config.toml
activation = "swiglu"
optimizer = "adamw"
lr = 0.00175
Below are experts of layer 5 (counted from 0) of a mixture-of-experts language model. Rows are named router (the router's row for the expert), down (a neuron's output weights, with its number) and show model dimensions 0-191. Each number is 500 + 40 x the weight over its row's rms, rounded and kept within 0 to 999. Numbers have three digits each.
After each expert's rows: a language model's description of what the expert responds to. This comes from a sample of Wikipedia text that the model never trained on.

# expert 21
router:475541502473549483546483564477506471497564478507462577425485456553542535507511387480537447477514425499507474536426504469471490514445480497446522452513535484518517443508530495399566511540465431564541463549489566501554596502516458460498510523495469486534451586488523482554531518457538584513522465485414517496480539490527541466522546366515487493486475542441511468475507554496504537515473489478392536487499463526461549491591469549487438518503543500489472435507481487551565469432526452530487487459478546486477491556514510447484535495559565477513467524478449475469467486512502509513
down0:645504453470528464513423478553521539485527496487512425503548458567536492545527502540457470475530526518435588456499480523466504490551461488507504489441551550554450467473524475514537540589500458471482493591526490490491549489555532397480560452463533540485474504534478430502458501474455508526468488532529508564474486460418500473473536494490508528513567464516471534501523400518438502505516499479550484471461505484507452504563519513535522491541500491516489479460564453509516484531419524548447521460484496557510461435523480447481470545537506516515430477517460548470509440487587445619
Plural and word-final pieces such as s, es, ers, and words like male or women, mostly in athletics, tennis and medal results.

# expert 0
router:536499425490524519514493552498434536475485502481519604469537433565548523469462524481512511516478470523389458484470488463416434448372544424444571458567540518487560532488516494441511491521445451518489488527498486557582609513542537475470440528560487580530491529482463500455556494537464527463487499472477488533521498567489533488569527473535468488514473521504459520470573517534523481489496447481481515467470448533528536545521405471498532436481562540502481474506498438556515482507519533492489584479523458509475479527522523495543482558452475492507473454506422439505482485477557548511
down1:414449484505479534530498475577522543515512482513440509457532579554524514473478456518428460482574558606481484494543497492479391467470464524442489499495537558481502512522489520480511506511509463386526470548499539517475499512497486523491458500430527538457617516431508474545532505510480485485488496532468564486474520578470511523536488461538506434494488515532478531462589573514528512464511461541518463508461560507554485492542586482421569500460460463505552473538446543495502520499541488493475477433402521430503424499534489473484480554507556547493530510392449519543527480492510471531
Word-piece stems inside longer words, awaiting an ending like -ed, -es, -ing, such as scand(al), Includ(es), preced(ence), Mitch(ell).

# expert 36
router:464487515479527483511453519441455450479454458544503534502492440603512560466487507502436445483524504518453492475502478494476478541456533458487566455503547562503524503447534474478571530528473400475500510617485494574613519497475451504498488479553567540520476526538526469469510439494474487434476514506450471552534494512520517498437532509505475503436474564539515492508562513558466533548472450507489501449519539532431503568463529561496509503460492450424473455526531505508513532474487517474446467515475458503512560518490562505557436423518506488505439459540541565543434400437532488596
down0:522594539502483461526530535558569551542449547500461493534542542457518480516521461460533546459468471562488476534477475464478411464472442437545459491478480503596513446517435519476490542498479522562489514532526562537514454566500489464525588450528441541480539554400474510545503545513427486564447530451456411470502517473494500521520538509489442490507534461464577546472554475452546550506508495526499521487419454433529470466473485488538518511480455490495513488554492487466427510447428534553524491542510470545507496530464525467532528530572432424491540483501544490472534421461532560510
Whole-word nouns, pronouns and place names ending a noun phrase, such as him, them, films, company, Kazakhstan, Pakistan, plus commas.

# expert 58
router:530498541500515528540438557537459483476530496511470556464527476484623511470443481470492434522494479543521487499447522439431465435412503400399522504591576468455526525513532487418529474564422451506478542590489501532528529492504496436517477487525478520544497566439475501416517448480468512479457492519475455514529487539457498555525569474530498511555499532508452514470537480568525577505562445519413464464494504555450545531477495467469462448462509490487506439560477527506491521451480553462493558470469467475481537529517567509559544509535485432504528466521498542512516456524482530482
down0:543522512553543485499448479415506515509516515474520493477511533585537547533485520503574515510533474450437550554555472495600462469472482476497581539518478566464504477546487461477477470460460478463438526549475496470455508502522409584557487480490498553507558499484507507503498551580467513528494485484453434529500467441475482580504519484510467508497531429499467515506493483542459537509524514478500464446521427454557469520469438467547498461465494571484513590493513520481601478439409484580462504564535496484478485578502502489509443430557511472457460434416523484466532526493457469589
Beginning word pieces of longer words and names after the/of, e.g. re-pose, depar-ts, ance-stry, New in New York.

# expert 60
router:444546515573458531568438584513472425505532443526499490483563524471514486497478426461509489467504492504471467476528451482451518508456533531506491470532548495519550537558407486565487492533428496552533501489514526523476527466497484557469491497446545573520448535489478562515529437563481537540480499445504508561407519507508449559475570401492519469538496522478496513490534519453550497573560459533498492493451453549447547531527431505516459386488474488528501534472461502559603449513476470475451565476421504500431470537488584445536508472485545545518468467491467488499462481544480529488
down1:511487506567510412492522510462599490454521537513389450518471473528449521484505531520505542458455518494542502446485531492499580451480534483431488487521514441540536475421535413499510504484496494490535457521496486577472480566530442442503491530472488527529480514516469388531491458500512558461526594540541469506488518515469497534493532540486556494434479494552463528512490502521450482500459493525607551524529424547459535512470560550506463561506468536568443484474552497439469509465514462486540538482513489496551503565512475520506504495435447441402581473583524494530458550544538482447
Newlines, periods, list dashes, table separators and numbering in lists and tables, also Total, non-Latin byte pieces, and section headings.

# expert 7
router:485508584516495503530471586420508491483504483549504493479455409499485499530521528535512485462524450600471415490557483481481525518483556454472507494542525520476532480508504510548489495539482463536566448503488485522514565538498493493485527505503576548490436522477529499477591437497532508435477506447495456498536517458569502487428509447541468479501566512428443532494549461507517517540449434530461536451430453520489571551474530511620466447410486465455524547508417523495516487420523432526395485496472543501487547567534518502522485454552535502506527488496460486558430533495541489540
down0:456519516468526447488560505562546435471507491529453510496501507428541516557598575465583508462509480563523483565536512504547499428550480441523545563507524500490523531522488551509451451474540473488512522508413491521458466445480516507503568552547586518513533429533489482470434517439521525506465482600433506498570504467459412429442505503548493457513497467523523492562522415515495552492513532468520472514472446443526503471427568529457530512540487437534482541519545425510480410469497445516510466494512491436538437491547498574484501513464496480441530481471499522539503495482513522574
First three digits of years after in or a month name, such as 201, 199, 191, plus common function words like a, to, of.

# expert 39
router:545501521515523506561496527453439509504522471511532553481450491528470516479528503476548507447461434534416485538551557437518586476455509464493531407502578573482531472503537510481528464518434425468498422529495484511546537494490514463464492532508519469503463617428549524515570513492513524417502561478448570482463489472568505473488519481510507536550541473495448549511503452578514485483372478509427531467525458496501521542505471537509452470448548539472483515494462566522514390487490455568473469488442546533509512556503474500486459504473517464498522537509461508582468493542476404496
down0:466525583480468506547522558417486522483589471511480490515461507426567514540525503484515557496561553561550542453457543512548529478467443473436504536533519570475578485465494508486485443513507598495414437490476444465496556524461469469460555555553434472538541473426535508496507543466489438426566528509509536519433547530464484483468453473495484523522581507454521460495561476476580553479462505494499422425496448510500467503495500504490520469535559500485506579440509517454535470534483465522489527490541520513459498486465538514486497621453461541513515510471506487507497452415487477449
The word family in "genus of … in the family", colons after Species or Authority, and year prefixes like 192, 200.

# expert 52
router:485527463529545499558455501460467444541517508551489530457538503554508482464463522481536468520470420560482471486533373495461514446447507482428539495533505556523551489511428521422552495514462448532573510520517561547561507460471489520519524490519499594495491526505479506464498440480389504482531522492460484571511470529470475508466609460524497525468546540488508519479546503613469589515497474529538505501455482462413604496540496519511450483470500434522472522496503452459489535520461484472467559471451471542481529554481553469510497467570529498381487514584500498513507512530467506518
down0:512453462466545498509498523556541593502568522495479486566501540448475519526552495525490506551472439517549491456490514499570509508518562528501581528545515509515521462474455525493485531454524436503497530538499439495453528499520510488534446545482515510558511432509549470548427470509535508513483538486476589521456496459497457393472512467463455445446492466519435605515441458462534491504505457461472512496621533433550523495517494439505569526503539469503512478499504488592466422514540433541450462539459489443409470479539521446460544504427493476470485590512463512483572481504550514539
Job-title words and career verbs in biographies, e.g. executive editor, Associate, became, served as, announced, his, her.

# expert 5
router:492563518559491481540477520432487466473439470480510531472508456495517452472545460483540431486535457554463473485541479371476490475491451488465485470549517526433541505510468507400528571512452425518535503503564475509521513509572535492456510529461505499514536556495464590541548489458446530476511496452490424539537486542583473499528525479485500478482567478479510574525525480550489573517533512578511545431575510479457501520494546536473538414426536503418535444541493499556490457510517560480470465513468504574488551567446523466558497414529529477410486500544466511500494522492506474532
down0:564518505462572464461546538489512506487478469558473499560525482488547528537499483428477494554510510557487560476487485545468507516503536508483455540483533504523562496448511489505472490420532462508536504476502438569487515542462445509524509479460524459505461474440530541417484454540426461521448478435417444493513486433488547474489542546540466532482513487591451557496529532440561467544473414482549445531454538410433512470545512510532553521562492478536514529497520499551517563483478464506423563482481468496516539499468502464520516524558596471518457491425542589530565406436485515499
Main verbs, auxiliaries and participles in running prose, e.g. is, was, have been, made, used, became, executed, remain.

# expert 11
router:558521507529564516522447499494477494517491496521501529519487526496553437578506489508542425458503488528468465509538471392433455422451449513499504491508515506468492561482445448443554537534469447523506554509526511508541484504492542465533477462494528515548544507517450600538549485489415559490519526429471451514529481497542504565524506463504439481469537465450475488501547479506512584552509472588423544473519495544487533503448524501515522413428529486454564420571484484554489481549493529530502517518455480565506497547435511436517455458476580486452560539494437547455431460463436517544
down0:454451531517520481438455468468442555546432481565506449498435530535509514443539497449479523559458527475515497541505484534539492563536550493500467463449529491549503448469500522459579491477514471482474434533529500461455466499459572506520484595425472583440472496489513534531472451535487469481481441415435478571477547475464504453527462513593488500454615452399517499511521538454546501441480514499541469457473532496532453480494589520517494481553561423533521528485490504469523549537470490582497474494496482484483503503579510498546606438509475511512504564527468508477472480522497546513
Function words linking clauses, mostly prepositions and conjunctions, in narrative prose and plot summaries, e.g. to, into, during, against, and, of.

# expert 62
router:493534489489511533515362529544495480504487530576492573457524504565544480488526482453559523483544458473498457532518420483502543519419537472478524396538567457537542452492537477530565474500426438545508477538496516589548530476415464489524509512538477502528456565384512449495587505468477538487547514514426499534498551457541497424551572427485499511468507473535502494488475491499539514533423470538428547443508492503507508518549405560513504493501503516459456522517503506471584514514452418456498494482459496484528478502494561449499481503519524517496436479505491461485495516558451482486
down1:450524472472522538537503492473447514442466469495513496505519488477546477523574449416477534450588474532448505509411496541520462486508489524497457523464521583465514490505497521401476523530460534451455481500553486478497572476516411468515604488538443476493496608497507488543542532462519488532470538441527495441467563550485513486485554513503522541453553497449520467457557512468513465454498540467524527519530519413504507552477498584481503457458462473460533488509505539463554540470566523518455425477428510529503560453422531447447614498526538557490525554518541499498551457448512514535
Line breaks after table rows or headings, sentence-opening This, and tokens in coordinates and sports-season text.

# expert 25
router:490535499517479552576501453464440525419502505496467505489533546487498462503544412449544506461520410538507434532517421469461509461422509558470473484532569465434561537587453467461547496502439523557542502460550567499497553477444485481495565449485555564508426644469517547539519490505494532497528513463528515542419522450543493548510514491478536483502485486480490511449523523498513477560519533534470479473449453549472548509496383552522456493472529505550509503548482472507529471511520512505429571443467532508476489587531535466547526522464499516494470449549435496498475461480492481494
down0:501561452492469521563562493425476518474489524511451448529525409534531468575481526472479491499499572512425468501519477542465498577515447515511481491439474511528521421463471512522499567531494560520494525504506423511467482444548504443555417510469477511500490527523574576485578444475503553487506490456517541516508394516503517519521431501532475531512535619542471473537486488465535538533516522471444579488476521571431612469490541487513568535472506479500504532521518510491516560426488482522450455505484445511466465474490570530509455401453492499549478481488512441480467543451463543510
Opening quotation marks before song titles and quotes, decimal points, apostrophes, colons ending lines, and single letters within names.

# expert 50
router:483563510580527531515416508503441458527516506556452593432472492492516511466481430509512416452498461570485472470462431467453467453438559461437548484560545542534517501561530457454549532510410484524575520557500524489528564502469405506510495541513500506573471525483501515430534483452515469494484490525506492493520502473545529478460522512489507502503489538501487512484526418514481522563532485507455478555480521594394539555438527487558453459469495481500489433463478526505514550436480537461470526490483500570505520566511590481583536445517512508480518477564471476476427454494481517536
down1:478526438492451501494485505464469478451541526507603499514541554514519509482535507575493501472466569483442424499542545488512527467496507556525565481440487458466466478545520483508506481452455510497457532503494553526510544513496523533483543483481522536496497582571488372517533517418532512523540486478426552518484496534514491525517579564506493436546540532594469436487485444446514438560466524463431425504527514548504395443532475454500475412545455487512538511594490483531535499483423537457447507500566540496511558488547471472436430469526510465526504541470524483479457542496461523482
Digits and dates, mid-word pieces of foreign names, and words in election or political text, e.g. 19, al, Senate, incumbent.

# expert 22
router:435516567499461572564478604484491461524523461530513478483454491492500466574491513437507501512508499564496449533569442522466533474424490475503489474526541546521534451557493546525576521451422435545515465539584549543525523506411468486477528491482501568510522577471507525458567510514470573520451534438481552569472529475447433467488529452479520443482485455455473472479516453501568567513505493507452535410488391472504505552512443530569501408446511533524508529511496535547517483478417485511433475464465487498463444492452543461487511466497500509500472470495463553535482478486494493527
down0:493520501489543457583524475557515519523473486470442517555389521477474468430473488543566496546511519535460514551481523517538486442459479483495506495524496440532471471505524506527434535513520500498531515525516533548554508474532547453487564445558479546517507451485539475559498499491478481510528580467546490510525491505422564477467588491431485465447536483526468417419495383483534519541503470483457486530553486531522474498495530505502458485498576467533460572564449455501499495537385455413548452448417503492550491588500478486474512491520518437545471550472598511516488543531508527543
Line breaks, paragraph breaks, closing table pipes, section-heading equals signs and decade prefixes like 201, 199 in tables and list articles.

# expert 3
router:503529475526494533524419506420433511454542450489527507465538517504518416528577489508569468463560449501444425537487486460526565550438552510441519475561493517467534496519471463476545511509480475544530562488528573598551491511537482459536476453530493531549466520409529559540536472504425557474507542445478495555538540462482445511432516451528437423539523519488539500485551509538474519578518505512514507494511488460456537536558420499556434507468495386530537459497485457573518463489465488514447534480476501498524468517487522436469445486547552488509415470517502560528494498462490535480
down0:496538549528518471522474500483470430509450473560467525469499487467548485490526483407453457469533447447465491510482522495448504527571518479443547487524539421469461460490594489532499562481461488494571486556531496497455491477538515500517471471502526463475452529415473454576438448528530508458564421510413486510471579507570521443502514390469581484573530562507497453507527464511545548527560524539542518484457598494528535475503529554499542507476384529456500536479467487516501451507566477497576478551519562524482497454499515474450578531508531502452537494539477458497492542504526496486
Pipe separators inside data tables and short function words or colons before a name or value, such as in, is, on, Country:.

# expert 16
router:415513481514499566545393531509499483435550493520480540472552522487542450510506438471481503479536467534477493474518501495500580528451508483498516498540468532508597436559431536492503440515493484601530517494521555528541572497522446511484490460496551559532475608459500494530533405523522539554512496453407503609450527438490445510547546473490519505538549505487525475492519518480514515538538474544513545485515458538416484565462460480528477451428504512513471495443490454521536417507472433491389534467480500472462490486540558450534508460497511479512454429496531548469484443522496506496
down0:470479448487523430516574505464517484490513484489482432514527491468535436520553495436504431498519474598583502529514540540472466394435493500482551520473574501453523481497468452522512489527495516491515502409403497447488519459517560434514556545527604536475517402439508471507432519517586534522503491522510539532505489525444571499459471518503503487485492532521493455454495501553542514525551444409475512510517456550518478490485509495477466513581575437511493500490488472524519466507429490498493492495582504426555539519532538564483467493545566589523490471525485504545437506474449471550
Generic tokens in tables, lists and headings: cell pipes, line-break dashes, header words like Score, Total, Votes, years, name fragments.

# expert 24
router:536486524486501435484514487496518460449480522488447570411529469559543505488499432494515386490465468496463441523462471466492455506424505501462528475513536488526503501510503451466656554513462494586510549559573528573486485473552514545526457476493571552520480580485506454545532463527515517506528456446441540539492525459498473538519613466524494482520499504514438568528516479499575499592507456611501525497462499532504499498490459565432501505483536515467453458550478534492484496500534489501474480468506486511531514562560490487524461497510503427469458511504377501514472468449511506479
down0:528506440556546457493532510433490583526486526485522515566498472507561525522522531506421554548475517526506460470478547428497509500435505521543486514543493438518486459524483486458520484457556449482498556480536513543496561530538530541471508487419521519461471460557462447501567538543461470520515509474541526474466479479522476506477455489547492487564399484566501576525422477551513518472505518390513517507542538520530539509502577492502493509407481531449501549480407485522490542554491550497486434434562446512453449463514460497490436517378519447453551525468546550522469436552468518533
Words and pieces in album, song and band-member text, such as background, backing, released, and fragments inside quoted song titles and personnel lists.

# expert 56
router:455586514462553473524465506478472479509465465514562471496510467530523521488514494505503452520535481529513473508549483424436503434478476469510529487500496502429515483495489467444573518505442438489545516553567551523509500494553507568501451513468534563487505532518519554467515497456422486468514512456474465551547511474545490498485541472548498461537492470518531530448553455552490547608516464597537567456551507457435517506515547527507516385458502435442470484521520473527506478532480523474466470547450514543502552577465541493627392383497519481469490504562500482526552515451477456530
down0:495423576528465512508443596492548504476596547571505450506448529487515494504415375437505484468499580491460528550492465515549495527527495517550479473558496507433473518494517467485546468491496481522422462500471437490427498462457454502564528520522448526534530446499455495552489539515538447444459512494450534470433511433539458466448502481535490500572410512446590516508518514455548517566489506492482490479478575519525491500472495520496528513516515519562487496489480520448520468478420528518598509502598498526491487568574483484479557529493548458469538486442537522487530466498461522541
Word-final suffixes and content words after a, an, to or was, such as an end to, made, used, -ation, -ated.

# expert 61
router:506488481563554475498512502492434519464499438482461565466553407523541593461565537528522397582474464529493482553528439542440532517477535473476552384430559546519529474537490460489514463471419466507519490511524556578609489502470486494519496531534499468554429517506535486479491409524424445463479477458474513497527536513453470494532574468541532483494459553467450538508490484526503555493506490538487511533448500436446559569540508487484478499449507458500486533516523443477555493522433538487482449491467511518489505509465491541494495473552513465509455583549488501542465453565476516436
down0:487512556485428445468471485563525489510473532468492437506458403500525577525441388507474553519473496599551530517470458478464494483542522507516544591494502482493577517503461557531462536472531500493506519502431453478503536533517524466519467450484596569485509497489440486522534490525546509435498466528479450546523506493505573526534468509470494441539478520547476568470510532565468521532520435556535478439496480480473510523523441477485533389445465600416474538449518502521534485472568539499432478572534475482531507577504450542464489471519508477517506450502481470552527443467472449535
Words within proper names and titles, like York, School, University, and nationality adjectives such as Chinese, German, often in lists.

# expert 28
router:478510544525544456545515461486438500482582471532439537424573530525539597487515471500456507552507463555508460491511441498438505500470472456497522422484530542550520452553417457477544501474476501541570526552539530546516542481486510475497530549496498519539395555486560554505542459501471546525473449432461484553471498479505512528516571497537491435459511507513402547469513506490533518541495429614489563496459517466484548500489479513479453475474532533513468486500487492483551454527411466493465496482462533528522505556454546483516416446552492502464429538543475435475496434525466429438
down0:532501482490454486531499468551455477539466487478438514519503521426477512539493506546544544429559534554531390607532476439448448441542569414515488528521562444413466451515504510486549472553583515565460528474508491482533532528586455529403531528600451506538469423491496499516446476482533496490544519556563495462499504470500511517541538501454521416456515465498498475482534512562450492484501464460492508536488561495542447522502505500504460481461508498520498443529441469446489570452465476504564531579475502511487480528454454541454455523514543515536493541543462542499513531506501496417
Articles, possessives and determiners like the, this, his, its, their, plus modifiers such as national, public, British, often sentence-initial.

# expert 42
router:566560517493541505523506532430483517460510442565446522468475429543540556449499501506529493432562503477471436469513510477426442475413525498520492437556597516491495526441517447436549561565498468495525468563509539559523566486466555486527545483499562532561431572507530445531515452525475537469471461462414450521468523474557495475559508429511546514517494519473467523417483479506510495560461470521471490500471485481464521515494426587478467460492542480493489498522446541469503567464547524426451544522503470490522496533463542493583455528505514484441458508555480560551479437477533503534
down0:460474491491492518503559512526508518446592532436466537454554460511478511479477410569457502547538500498496516491495487498485511553524481548538535544513522418466502449466483449470479504524474518440542478453526572516483517481518464486452415505588487520467467549583508538564633458467491569418521472447511449523494462518497556504491516523549525480509495546406484453494425472513497552490508453528462557538464490523489434547529404488466425525476560524424575485568441537495515526467537462468535542478531500555526456502571517533477478509517515490519502479514494423529497511480573490458
Periods, apostrophes and line-final tokens, plus nouns right after his/her/their in biographies, such as his job, his days, their list.

# expert 53
router:587503495494478493498460496516472502491510491497470546482598459531519522478542438448462507536504463533416535468486444497453489452395546465489546447555520508477571524525522495451580452537531457526560503588497456563531526481463509472472484487515490512509485615413494497439562541534466574429556518468507487480534525469519439475446543410548493396529463460496504576484492495594465529557479483472438563519525558538497567560481501515477502503427514558460527461471490467510522492444480477518509593507495491476485533508501494526537492510526475462510520423526459481545494489507517524523
down0:569495523500517555441544471495518549516470587456546468504495481525541465534528428441523491569514507480489464429447513551489551519397402470500511494593490436524455481499491532562487415494517507489537486548480510465555511494466457542534569466512508467522455388501452482520532571526542539512526442481530482449544508462503484478437464482470485538491458440504525494502566473551472487514506534486421545495485484483539497503430507543491489466425478561527558450449543450442535574461538465544512491540491549466568478490518510456556528582559462463534473492442529516473542480484566480482
First pieces of words split into subword tokens, often single capitals or letter pairs at a word start, e.g. D, M, br, Ret, ap.

# expert 59
router:452521490527530557557486490492465423435491557498476559423523480566534468484485397504532413532521450506488440541454528455491571467467521516503462478500530455509519426556462511489580534485450485551552482541542537590589520458478437511514464473446514552538517583517529492495507423502513497557541513453443536563445480487494462509500518447480509497508506597483513482457526503499503550544473488519548584488513458558441495552531478547494433463441511467505484501536524513537490481471505448514485545401479470521433467539608499473474503437498538445481494516522463517483441498519546479497
down0:531416507491509506499446469526492443573500471506503471518524497457502489483524573550466517548542422542546546533522445451535446464477464525472441512463494489528559405514541531510532485463491516502485501482492479496537569470461532474520520491495470490437551548514498471490549507460451488516493512473540552485521422532514503560531548451515505464514489563486460473499485454528464556428475520512482463515537485474495471545445603502461527437378509500476488565404450479497476402544566530482464429581483530584517477511462566565599568527486505508451514492582479493502537462488548521510
Cell contents in sports squad, results and election tables, e.g. Club, MF, FW, Votes, Candidate, country codes, scores.

# expert 40
router:491493542479546484518450506522443474475503465567503551477556450562538465515471492479486486468535491499422407461485471426441436448445495461457569500506527538473550534524472461400543463529460399488558521616563490563503500532493497506535496415518580529530476569525518536477543495451468529470440502467461483519472492499533513524508497486538521479441534467473483559525556490558532476529565391510466482485510516510426563469452453493437504442495473510476526459513560479523556563491463536499481569469462477552475537562525510477547503494588500485512531528539490502491500439476526538543
down12:452472577525557452511453619487495469520507471527517477500489466535514464520529523486552511474523421497511466517518473489474488498457496433510549515522576531501541539451491489494571513518506466497515524543503561457549510498472509523530520477502525530544485590476541516456535479453486469484464499438461430585509475485526501540461499452508495528469565517453467537487602501524488530571513453456530515427498524472405513546417442560518501482469505490460552482473528460518567513474417519528441540474441442479449492495434554478476550442549553549446452418528514562533451427479472469588
Periods ending sentences or paragraphs in biographies, plus quote-closing punctuation, apostrophes, hyphens and quantifiers like all, next, long.

# expert 38
router:473501494536575470556468511444514471468510452514517538465507471502532503518502549464535488477558472477486458486515547451419446475501473492506545445493580508475558462542442461514524474510528455497514524530548434538512527490477458454457449514542580618456444524423550545534524510506501487466477571469488473522451534471526480535484534462519473465492531437478486508524595424501529520483461477588458492492449425509455533551459520511525471483418506488475545481532490558494503419505455493533474527464460479538431521639527542452480454522493568474531490532528471519565413522515433458533
down0:400484528532468457492492527518506561533545500460485499511554595439517410540439566450525481446561567545528489493556515413527508437543492479481401529488515430499525465523507511476473558516536573514474500479533501516456524460519480494489481558556522498454510488431482540530480578453503541515486521501544517563452448510499499462468562527477458526489586509480563515583441514428481449442511404517536511571500473491519517477536502466466462505490412481472471485500532511563481452496512496539497481494480478505528503542637521519547531490490521482507458431447506459449476506472567502472
Of and other prepositions after a place or title noun in geography and history, e.g. Firth of, Duchess of, between.

# expert 35
router:556534516472536554558466493459494475517519479486475578460523458541522504462480476512480422511466435549413475465528514483469495481462549463447550451547528518453583500520507530461566467537476462515497481519545524620496541540480500472481469529496541488519432611476472533463559434538500512449503477453507546518502506532520494468535535423505497473538470447483479534359556538513519510527438508525430535522459470575490563576593445514455464437460551529537515497544459502567554415494499492562490539465440509493478508538550474539529483479496451507508508500489436481506495465522531495494
down0:467546496468516570461482521561517552540427535500463498497535546460534484485455480524380482522480479488518467503456558500450528491515500501451475496561517475519494520484483519532514528507600459472490557416528490545500485484433449500521517503511524449534479534522546467595592491499486500410523485462530520511521511580465481552381467471555495408482488508515439462381451504511478528559469528483481509458518460514423493502416516496490610483508506476450540441485487446486512476500576552528563519558547470538508515461516535558532475548504463518535485531515501489421493523532511528551
Word pieces inside proper names, place names and Latin genus or species names, often at a capital start, e.g. Z, Ro, Bo, ica.

# expert 8
router:486567513524558492550442468504476515482468493526453538481563508538547438532488462520498429463492442538474464487509489419443420430468479472494495449487544476486501509541494438471544541489482465560579555509569562536520485483528526518558483516498598625508521537533513586491515430467422504532538484468470450506490514524514486558492574459537461507442495509450518512504517419481497570541512475580463519491490466431448562474517504483496458441488549491459561455542546431571512484520421549529502546478491473548470452555485483530485496453582490526472452486543505516462468503479478530469
down0:475476515519510488512472440504481509531498476502530458465541477520482493575467495464494532492527457518418490496491489441514485444476524432533432448491472457403541526510497549483430535560435526546531488505507547480465439501521520462486577479496508511511442579483509550484496553553450450465446485576469478438552536497547503491544510564529510518488544446510554538477514452448493458455436447454493532496488483516475530484515394438501574481489500495484503496620573400519471508533454522424519537533528523455523459467534515563447475534533438582495537520477512550541558568528559530553
Prepositions and linking words after a verb or noun in biographies and sports text, such as by, on, over, at, during.

# expert 30
router:520552506479513517568483505471477503498573491486515601404533513496517519463445432522530478503500445517406404488498467527469467476412509490420546457548526492528565482504510538455532456517457496502522485452496529499545550523546519528528447515504564551546455585448455534473584449489472500461505527434481509576533521577494481513530524468497481452521465488533482519479565502508515463490473467537451546517436424603486557503578448495533437452413482497506476485540501485535565463495516525493550538470477495522493431534528476473534452518498484508562462487516377464520456509516512496474
down0:521523474581514479513468485540528479476412518532549516527520499499545490491539426528501446469458463506432510445471465489510494388431447508504451540486615503509529482462515537538496458531525525517537565490521446443494489537493468437513479445497550416559491486456486462472469566542551474521508563519544552597464558512445559479477411517476527508514485481462502449543459537456510513501492455514526507472423462538570501472484536546431474493474454482506525483545532473489440491531516489513583513456531514441495500516549476586546539507492505482647481489500438484472504535518559491456
First pieces of split words, often in taxonomy or species text and titles, such as pre(fer), wel(fare), wor(shiped), dor(id), Lincoln(shire).

# expert 48
router:499546479513479576601484544458458472405547501498517516423521529503517456518472423455512527477495418532461431472518473482435472449424468483483468476559507479531560494594405535527505502540451514521570514512530534534554539498489501512481490481478539601523481624456501525457528445475442525532490481467507473565443520518490479521537542434491501490510507535496456473462489513539493474481513487534516531484462440563443539493538419529522479412480532508523530579479509440549577487504519531486471592450476502518492467559525532456531470489516487493541420448513448494530505473456518470515
down0:540522547471481542526550515404490467535441492449562501575434499598627444485469565488547488509477540510474523445470515469485439457437568476528469574487560442469451547576527521478460495532520491482475477461500481499506506556498519494472526447527439519493547496495559483517533469511456493504476525508500524469530438556486493514501476475419514523495498481497482490482509501519431506492472428412496532405512494564515465489513491511510551525490493463507472509571515509365442445494544609526583474444528538518487497492535558521447461518448499495508497560490505547526434530501517555492
Degree and prime marks in coordinates, labels like Website, Born, See, and role nouns before a colon or comma, such as politician, judge.

# expert 27
router:547548487490530543508483489449431533408483500434526567521520487508541521455477491500494419481488467502428473469487436500445446521442574488397557451566516513497542526532506491491550458527420458538546497561524469577522552502533479465489465505529531544546488546456439565435601445538490489437472481469453538533537550519515518524493491475544423486503471499503501543482520495542526500513479483481471528511448464562476525573549456516472514452408532503517440479559518498600495477453526558508451535518469508505487533502543474541542483544524458454556514427533411469550486474445524501500
down0:528474462476466474510554455477519532523521492478440507493538587444533456556541526485435489508475480558461475532487494500506548476508472509484454537434491514462446488542457469496455504590468534547513435468593492539503458540477446523485493448539499483521460513416496562495462489631501500538466517540504543493487525451480516493452459515513557487494528512542492514516529493495443504527536529539475486481596520510495513523515396467633489541455500511492551475463505483570564466475551456430494496540538543481464496497547442524514394462506566474464446471594458486489553436494493575467
Opening pieces of proper names and words after the, of or and, such as Mar, Mc, D, Brad, McCl.

# expert 26
router:506519482488488609563480520495477492491546477490473530459511561510477439503531454471549505466532450486427414474513425480444509446395495553478481444575508482535506461532479451543611530514476481581524519501542537575532543458434500443522529457452488523540504562415539509513514511500437543493511542434473497533434519442530494462469553448495512498523540496476519512450535492511480583564481524536491557443499464490488572540538378580547442478476506476508478498537469484501539552453509484502526560433494508482508448505511518456532498535516474441524452450470496514531473502476537443511
down0:444540534560505463518514524453462502547458474534496522461491516489512548523454535479518480462463510487529462584479459584464505508523579458473558497454440514440440537506576471549435567468510550447490435508448478478484437528460494412518406512543595460513451537503481534577475535498450521456505477490455525552453476588456440498502516493504493538517436573475496470560491461518491534601515573485534537502490578490430527473456539511494471490536562509520517558429497533510467568498471547489480541506480488519499493519473520500442458503482524402532489488496500470587465438509489544502
Table cells after pipes, capital-letter word pieces and headings in lists, tables and stats, e.g. pipe separators, L, C, Competition.

# expert 54
router:524586494480511519532453514531495521452527528494512544418535496501578474462426425511536466498521464479467454515497402454436483467381528522406452508556532478482533487516511522481569509497444474580498474509514489526556510494501489483529498469537530531532473614420465471508529479505426513496490529494429483558479478514506530536523554465518529496539459553503477524461538510521550532561478483510459489479437481514451575487542395513547460504480549467503466483547546449502554583480543510425509586467521470479497444529547558468552481489487511490510426434543445431510517535497493515482
down0:535520424493556465582483515599563489535507429503545480501561448497466466485514519509475512484521447527426475493487419520562525506455503514525457563530463525544579562512475493479510505482547474562489507444543467524517491564481471485549447537540471450519466521489479496482504474485448473472528517485475478549519511576529505532482513450517519485506457537504501559511465443425498476473453504439478566479511518584456507478518531488542458539506460572509500514441541397581465500507563436531395485524469461497465502564508562486476476510527495469559558492433413474505493494526376561476
Words and fragments in sports careers and seasons, such as head coach, called up, Later, and pieces of athlete names like Jab(bar), Ham(za).

# expert 63
router:492561535561503527502457469493463510451468483519512576426535507531548467444519449476512420517507406511521466538474455456471487504391540534420472509541542519494517463472499512512580469525421469542487486553490518524565545456477437496520480451485504514533446569443505452492493429476444498504496565471435517545536527489521553561471518461551502506512480521530496562415503493522509558578468467497477482499464500537475552538543454566599408494490522497529428496555496457493542521423501479441507586501504489463526533541527590474558510450476511498532459471556430498507477504490519490537
down0:425505452439587541494534505552475491566465420455520479508504475532573547479453444488470571482495570547527424503513574518545483455487489529462510444432485556564548477474464429528541474495461506482564466447496495480429476531439430509531496504507528518497518619496483532532497569496545534506536495505493447466581536510474500540515466495544476478520488460505538473468567429462497559560474530452471512490536503470465534517487493479466479420565478479515497464547540534485454509469523482553535435504548507490375462422523504505528436563481454516470490534476504500473512571551471534520
Short letter pieces inside names, such as u, h, er, an, plus sports nouns like back in "running back", Final.